Experts of a small language model.
Experts: 2 picks a token, a softmax router.
Below are experts of layer 3 (counted from 0) of a mixture-of-experts language model. Rows are named router (the router's row for the expert), down (a neuron's output weights, with its number) and show model dimensions 0-127. Each number is 500 + 40 x the weight over its row's rms, rounded and kept within 0 to 999. Numbers have three digits each.
After each expert's rows: a language model's description of what the expert responds to. This comes from a sample of Wikipedia text that the model never trained on.

# expert 26
router:455438540489526586516474517524448515557475511494447537444554443435487495445538585512493577531545544531462475548522477593588498510432533517498520458402526449530546483566516482464447543558506505469477487446437498585502571562497565556504470484431464548545482543503465500536531482475538517515526454437460437494512569542534540504552541568438529492488472508479574492525467525483463507484535
down0:502477559545523534477470517461496543469494499523544497473576593463514550506467482443546472544560569547558472502485469529438481484549480464533496535552552492480445469489464568535586493510462525463525567522473543491500507489554501471519532477519534520566526500589552519503461509528409540466523490473501451588487437525558553518535598604527441542531585498484520526514465485527530549456443
It responds to: Second word pieces. Second pieces of words starting with F, B, S and similar, such as Fenner, fatty, fight, Border, Sixth.

# expert 18
router:487561533537443476526518531459500506516537521533481578470453561485499557499461499473453516451524509469514522472518545518475545507490481530465482543417463474483499623454505558529535496455457490545424485455468488529531469502552514499534531552519526589588454528537480499489521551482510531522448481513489479473449515451418528493484418564480482530469552548543476498544481549493484486553463
down0:495442490504468432507537483488569510507504516466495504520494470522410538555495477485541404440468537488407510465475537499538436486486519493537464487465486483485496531505422512544488513548498511443571455461471550518518530480547523544461468473506507461466514456524477460558468509558552492481466542560477481481569493421496534538573500494445432463447491464494509488431462443536519529464536
It responds to: Sentence ends, section breaks. Full stops ending sentences, paragraph breaks, and == section heading markers in articles, such as school. or ). before new text.

# expert 12
router:440459502486461504502521527402433434449439441524482515450543547498466456437459453420527537537429485538504475474446557464490496456500527552458454505508461521440561471551533532493522447490476468506465529416501475533520530481511445501513482525426507461531543520527525532527500464465540559478481529525508457515475449573418522519485536518462497467498493494568555527565492536514574483524445
down0:471560481504451450483488496451529485549463533522525501453496556531587481508459583505501491515499517484439427527482498575520433565557492521473560451473549495574476493563458516431450469502466514498575486505420525476493526441470502483451450523485536478484471492462538494518489542462498501481565549539475498479432454488478479528497536473446525498523506469520467514508524541470569461527466
It responds to: Single-letter word pieces. Single letters or short pieces inside a word, often names or after prefixes like un, pre, as in rec-urr-ing, Pro-h-aska.

# expert 25
router:533466413472470551510489450524495574476462456559540522576442560532530485539505451534441501457473532542475504443488505446502527479514515562468532452536472420561427483578539494503533525478476510445455454516502447473440475480539522526490512485518475460434533542535456459536461575505465449577499501475532558463503445510493476531409509481516533571583485477552405488498496499585483514504444
down0:446454511485509556490501494552463555550552455543517499451523498468516550507487490480479485532489503547577458481524472529567440532484406503507446523594591479408451503480504448501502509491543532511469544483469488533530503492468493496522583594522467513526491486480557509518504506598493507526563523476512516559465525510502463521487547520476437565465548439474459526509522585507563412540478
It responds to: Mid-word suffixes. Later pieces inside common or long words, such as ipp in equipped, ock, ist, ish, ism, ing.

# expert 1
router:514570437506471392494497549481527518492534532437550451482477515551441485472514491498531559510508473545474558483508499510467552470400604480526509452450410487475504455471492524472509485539521470515542455528507519517501486400478531475531545445491550512433546465458520534537499524479497457513531515516430445501452519480550448455547522488594427542464518517521520493541456441509451449456535
down0:506502517498524491444534468530636517515477462462424493545530493563491541555454491469552533490497499462462434557436526476570495450495499525443503505450556558529468456514496540512549453550463547498449490503441485470491459435479493520500504497525448495503473520544462462462527501493484504483474498531454441481615509472551453530494536449495497493553468530514490475447551470575514472414502
It responds to: Film and media works. Nouns about creative works and careers in entertainment articles, such as film, album, song, game, debut, production.

# expert 22
router:452532470458500622511530528523520517441542495483531470524516497474526528493545530401544530545503490510571513464530445524464551525525522472522503490501454543438460581435524564555462520511458465522538486492492505472559478526568525506504529533500483500508500451557453447444530512403454514535466530512551449482489543506439532449513468505533551538427403488457459522548489552418483503476454
down0:421510494505448516474552467533489487442568429545516516510507517503506512457465513491474490485486493529505493443468491496564503509458504529501511525481528458521473614552536498482552469488511513500527547490506495479523479474547487480513537466493502448572500512459496481443493535462525528557417521413487538501558444505512548437472456451567526453422481520494453471490539491504468572528525
It responds to: Section headings and structure. Wiki heading markers, table rule lines, line breaks and infobox lines like Kingdom: Animalia, Website:, See also.

# expert 24
router:533490555526483464537525458490574552516515522484557465444420575480532494458502496494424471576386506461478521439586492465585507578499479486496559521419481490509539493488463570521542475562491516545538479508489531496521545499438578485544493591525501460577543475473467531536521477479543519471479545507557483532482482472557475558568519467471492508502468496473448514486510483494552508530436
down0:541431442501513505487455563505471449578504530531502519478539456483570448485459429514459525484473504458480498501510491501409483501544548488558526553512461474462461482519432451469511493526459512491505549419484511620471538493399573500510478456528455525504468517559500494611519434471516556446527511468527557544494513480462504538436511528512488459488478470531521543457572506527480509439436
It responds to: Pronouns and clause connectors. Subject pronouns and clause connectors opening a clause, such as he, it, She, who, which, that, also, then.

# expert 3
router:567561527508457500514541504486516447469482537527547506495441446441501506471505476491480511505531548462498506526498510475530469526511519507461416559529539442462486557564603500431463498471536453465513585478519473469454429543484478509438522534444589456517519441426484472572510453431560490497457506541493491502501508531449468512524428512521452504431489463445526509517501471460519550485469
down0:512433543431460501469478505471431425567495540511553527494471543466457450474559490422472473458451514495533485420488489460516465505503516553526542535429491553627447521512510535498521561480506475474646566495510510508499508448501575483507495501524533496432501530466536512493448543495476449496506492523464500497528450507439511445469419529433410472471526539485510477504520506503516502589545
It responds to: Line breaks, table cells. Line breaks and cell boundaries in tables and lists, plus short word-final pieces after a consonant, like he-at, Over-all, Hô-t-el.

# expert 30
router:583498520548494419501478513487454532518459513461489543488547486574514483498508472542479435518463463459516518528444511429508481560523462442472454535509477494499514537478514544573524513432527439568438559491517465494522474519499520512447549537488466480524459566476503445438539559485489548569466539442466565574539459529532589510472502499549565592473454492419550552498525545453524549578526
down0:509492437517488459474498579497576497506525541503505470467485484503480477564455520508499480546554541464503485517500495445503490501497539425489518482553508610474518475465474523461498477525485529519458561504506543533530491429498470484457495529476433533530462535409510512452491500498533562440544534560536562499462520479586560484503560518505333529497458560496547540514437464477475488418444
It responds to: Word endings before lists. Suffixes ending a word, like ing, ed, ic, al, y, often with a comma or and in lists, e.g. direct-ed, coast-al.

# expert 23
router:516528534462533575501466456473477463585508502475490546514509503576549462541505509534507499408492527436517451528418483519464458552502498495548428562543560562519576523465505431498486542495489542489463540493465473514527496567529431445504501480553533494462444514556433466459535434508524544460457420469512477582505521423540563504517533452514548431435470516467535472468572448533492572504550
down0:492516459473581450484431496447548501507418497488481508508521489529534526576512480535446494515499508477498547520456536488531490432515461463488514517493473502484447493493517458472469568424550547505482453392454483465555500515485527498432499480448533567563492476546442424449470502509625480503462446502505544476538570455414474521425527516507531523375515552491559499536479518564526499546466
It responds to: Inner word syllables. Short vowel syllables inside long or foreign words, such as repository, compositores, cytochrome, variations, Comenius.

# expert 17
router:503518439523546480572523470516502488539464484545515497449502431502556571456457501498433484517467481521510489570516485480487519510532541515544546435554564541503503486497455483470594584491575515460514422558570524504467475535510485565466486460557448500525472474567500515516437558525470447608580535543518519543494441416467537479520511543510462491537490454527518485437553521427458556503514
down0:490468558504503537533551474507447459535506454530508445485520589518441483486530481401608497556552572526585496487435508496475478449487505518548554454543526498526479509459530587539542543552500441557495470574584478543513493447468528523487560526515506436474477450466524499543529395438539465474487491489532462512524485564398508418573444563493527469522513521350508518515488481449525532528483
It responds to: Plural and noun suffixes. Noun-forming and plural suffixes ending a word, such as -ions, -ers, -ation, -ities, -ings, as in interactions, decisions, entities.

# expert 10
router:515456463466444535503505502549550536434484461437505495489444524453544442511529460477590544527543522541479498541515465513517458479500512438455472473474473526485487548455565460530488500566492510614527505490467522492545436496538467517519453465504541514523512504468486464496463463483482523510488469456541512461423558520506469500466555497514508445554500500458477478506431573529497477513519
down0:500503457564526528576508437495511534533446477517509535545530510439510507471518518491497489496515465508497512506457522462501471488481467499503478494461560540452508475416526538466409569521460493543523464487446442476479450528453537555493428494525492506487436433493485420503470495399467451399515542529456438508428542457480512458418444473495529442440492487524522404478507530538486541519497
It responds to: Coordinate numbers and names. Minute and second numbers in geographic coordinates after ° or ′, plus capitalized name starts such as Japan, George, General.

# expert 19
router:478507439515471464404539520508555489400572457390478457482513522484478440490549513533527490487582524508497514508543438479525493429518530499476485470483481450432427489519559525492448507518496465506533540502486602474558449489530483517510460505473522487550527484546490427459510477519496519440512461512486522452461546521518490494465501519472477496526469462432464530578463538460508492493557
down0:468565541480491512441526517456491531450532511481574529523474506520428512515593489498551549451492524579415487477431483518555514473473544461511532472482517474544476457527466515475503478514500439438538465481505517465505508496574487507562468485501504512473555571496538494463531545564504455514500479465540481556590537505537453512553541496474525481546518526608448550449487521521445459524520
It responds to: Capitalized word starts. Opening pieces of capitalized names and terms after a space, such as Public, Art, St, Le, plus some digits.

# expert 20
router:502506512475570543520525513518421544577554474559488518503459461547507518567484525549459454449487543421541509531439501546499494484475542488492574518480527516609502498466431445483439450487481568531571561521439530484462527506475445512516472484513456504492528505523490498571473524547461528490537467433505494480516528445558516530468556505462573449478511485510448472418566497460521563428466
down0:515468540513444590482511431540551549533509501534497511539500479446483503529430558408434579540508474512519458437486445528535460535519500496535523511479472468572522498494492479548509532475445560500500433526470466461522531524501488485524476515442515498478468452474408479493514525516501567509539455524554471527502511416373496478524521540476468513470582542506460474525517486574548472464490
It responds to: Vowel word bodies. Vowel-led word pieces after a first consonant, such as grew in grew up, mare, gather, Five, Thames.

# expert 14
router:530530457509457519507521573477523428520465536370520509495425535482485464456500455531551555488547459486526567458502476526494536462524520470513448501505441493470476472461563544546446551516549463518523507500533545461492440478452530456551462534486547464523514477414533556478535502555528456439519513523529589437478506494551478473474543559470496521576571572502476586594476559522509549511458
down0:541450548456512523472554471510488504589468453546474527495482515502456472468512490480416417533506417526488493456459498501489501461552497539483490575566458489483557526516469520472444561447460511472460544504489506470495568561478505506530538452499507461445508477505494548593479493506500563517463446564490552537456518464419515455432519499496493471504508598489515556493520570554502559569504
It responds to: Capitalized name starts. Lone capital letters or digits opening a name, title or year after a space, such as -Out, Division Two, World War I, 1941.

# expert 21
router:527460476482598471546456526539542603472540558486513480476573526490503501474473484497519515478519528535521548445463523523489537522460464509531508459511494506516440431507468482490461490470490509494503400520527447520528520452480473492568554466479544513460508446517576501607525425528449472478570526486504498488500551535530515534513543545463520478550484473593548477548499500500415494495470
down0:514434479532488452492479489530493448528484485531495496523487558490471482560466501508488468489489555457519473469507530515503458574508489536483490468513561505518465426482512493556532539498470577554447399444478504503541522482484447471556451474518599485439523461458514518460521471523492542541451474492499550440602512416496506519586499439477521486483540464568549490540563534535487524446483
It responds to: Content verb and noun stems. Stems of verbs and nouns after to, was, the, often action words like support, allow, meet, transfer, challeng-ers, treat-ment.

# expert 2
router:480591466523469534515485542484562497491547518481496504458517459527570545609515535549513525503452445465508572516491512552557481566479520440465479477498477520493539512527518440496428532501443506552545481529491550430516487434533522479474482607511461461449477481465524557493505481503581400486485517583471601496521459491550472527481485467511549491503480493484454503484502545514514469507470
down0:553488528578568424513517479484490428471530529478543554483477498449504398544531465517508494446517528497483487476434454529483408505425457523492482494575457451526489498440548514567525534576483466552528487469503516525505458536491469503568481492540426459456487542528541583503511460509522467442566491463490496539427505600464558473393545522499500546478538497491479436455481536477548504525469
It responds to: Place and institution names. Place-name words and endings in geographic or institutional names, such as City, State, Moscow, Finland, -ville, -ington, United States.

# expert 6
router:499433545477432526457512470546525500452539450437528431502490546571497485515586450506561531518559563573476488499562429545500521434505502501496512534526517420480472488506589488523499493578523427528513468442535531413582528472502523516459467530488522451512540492539508489509477472505501524496494484528418516456470549482484444466432503472515492427549491445471464536524509522432524525462518
down0:558502487485525495422425435442489521484510519542567483469496534463457568473450514594481502472539526467558589515526498473499481515500458553478503550544496476526527453524515515460461532453499469436496483434524496598545532488511536471521512456513440515425531502505482496634491522566421503492508578478471498512538486464486533494495582451534451510452487434485531484524571493433518523538523
It responds to: URLs, numbers, symbols. Slashes in http:// links, digits inside years, scores and measurements, units like km, ft, lb, and LaTeX braces or backslashes.

# expert 31
router:424491491506551422547409535494494538462490400485491443476539536508547516494508515467561493490543543461476500434571483493520454459502481548507450498459515490457469494542474449470544559557455502447430422574498543524418510484482573458508470569505424570553460477431484607506501513510541441537500467449525464436486473541480537504488469518467548472462467508443477422506557458558569547530532
down0:468497492503543527515468528386392500575533552605477532477445493491486471458463448513430531498483460516515530595518498482566545423499490430546483484442482558507487476531431555503435488575441449538453504531447478523505519415490547494555512502461462551518503567562472530472485422534468528504492503479484547490522595529446480511549550483542569503428574521549508556478530451538486494528590
It responds to: Accented and foreign pieces. Word pieces after vowels in foreign names and accented or non-Latin text, such as ver in Leverkusen, ù, ș, ń.

# expert 8
router:506497563527455490528522472464509480501504545555539417519528467434513544453484508505501433503477449498543526518442565526449469536489491499516487536498501515512459585459587516529525477441542472462533536451487552629467505530596467491476603450548442502423460436510506477459477489533522526559508534475453509501546555496489516455528463535509486531488476445517506519499457431568545506611515
down0:511472512519548534513528452483480521514572379451422498529457522547533465460469528465469534478545546455510476499621498506444542439466503526525491475451463470526501546557537520431615492492563450570479518539560554422521472514473519509515498481559441490466482510548503472513480496576467464502497428448510486551517461518472512472490475400487515544532520521489455478547525420435471482486445
It responds to: Mid-word name fragments. Word pieces in the middle or end of surnames and place names, often in tables, such as Skendrović, Lakewood, Hudson, Athens.

# expert 7
router:456563540496450513505547424512545457435520530472535501473539526502519514487538499506548451463535481455471454431550530546519485511457478555532463538554527483457531485516541551555502543600541461556522483568468509477418496494470460433513463439507516470545525504413494413495470497476561521488508451525463439398515567466515477478474516445471468493589535451567516429501486516500494448521523
down0:516566453536519516475517524523524526441470468542461430534461440511484508510450509503483601522543483502511503506443505522522507522444494503520527486498466503477493489422500477454530516591482447429537450519479483479491430511474510577559523512477529518500492530478411495518556506469558521500429472528569485541523475446549426439496496461537526432483450461461466554482551491504526496530516
It responds to: Mid-name pieces and digits. Word pieces inside foreign names and digits in coordinates or tables, such as k in Hongkong, cl in Hinchcliffe, 11.

# expert 13
router:497474522473508464487529469494519454554463496580477557525474418448451470511511487587518460557472498577455483496504495473421506482462557517552476474556570507496473561514557488465514413485442591514484554489528477547542536523517519466498523489491525474513468528543468523473536521528460501494510533514484565510555542525475547540479388448546435506423492470516482532519481521452532486589508
down0:525497489504552551451517501494517452515483548526421383509528493507455500477518519513411518479536549511581571538516528489500468482490438484490497493603470469503465470507424527493493442499468455413458513421504491507520485498471452535469554493531517509517475478469489478514433518551478501540451518483518527486514544455453500509565460443455545492464550515500540579543520542521516486547508
It responds to: Short pieces inside names. Short letter pieces in the middle of foreign or unusual names, such as em in Al-Hazem, m, ig, ir, w.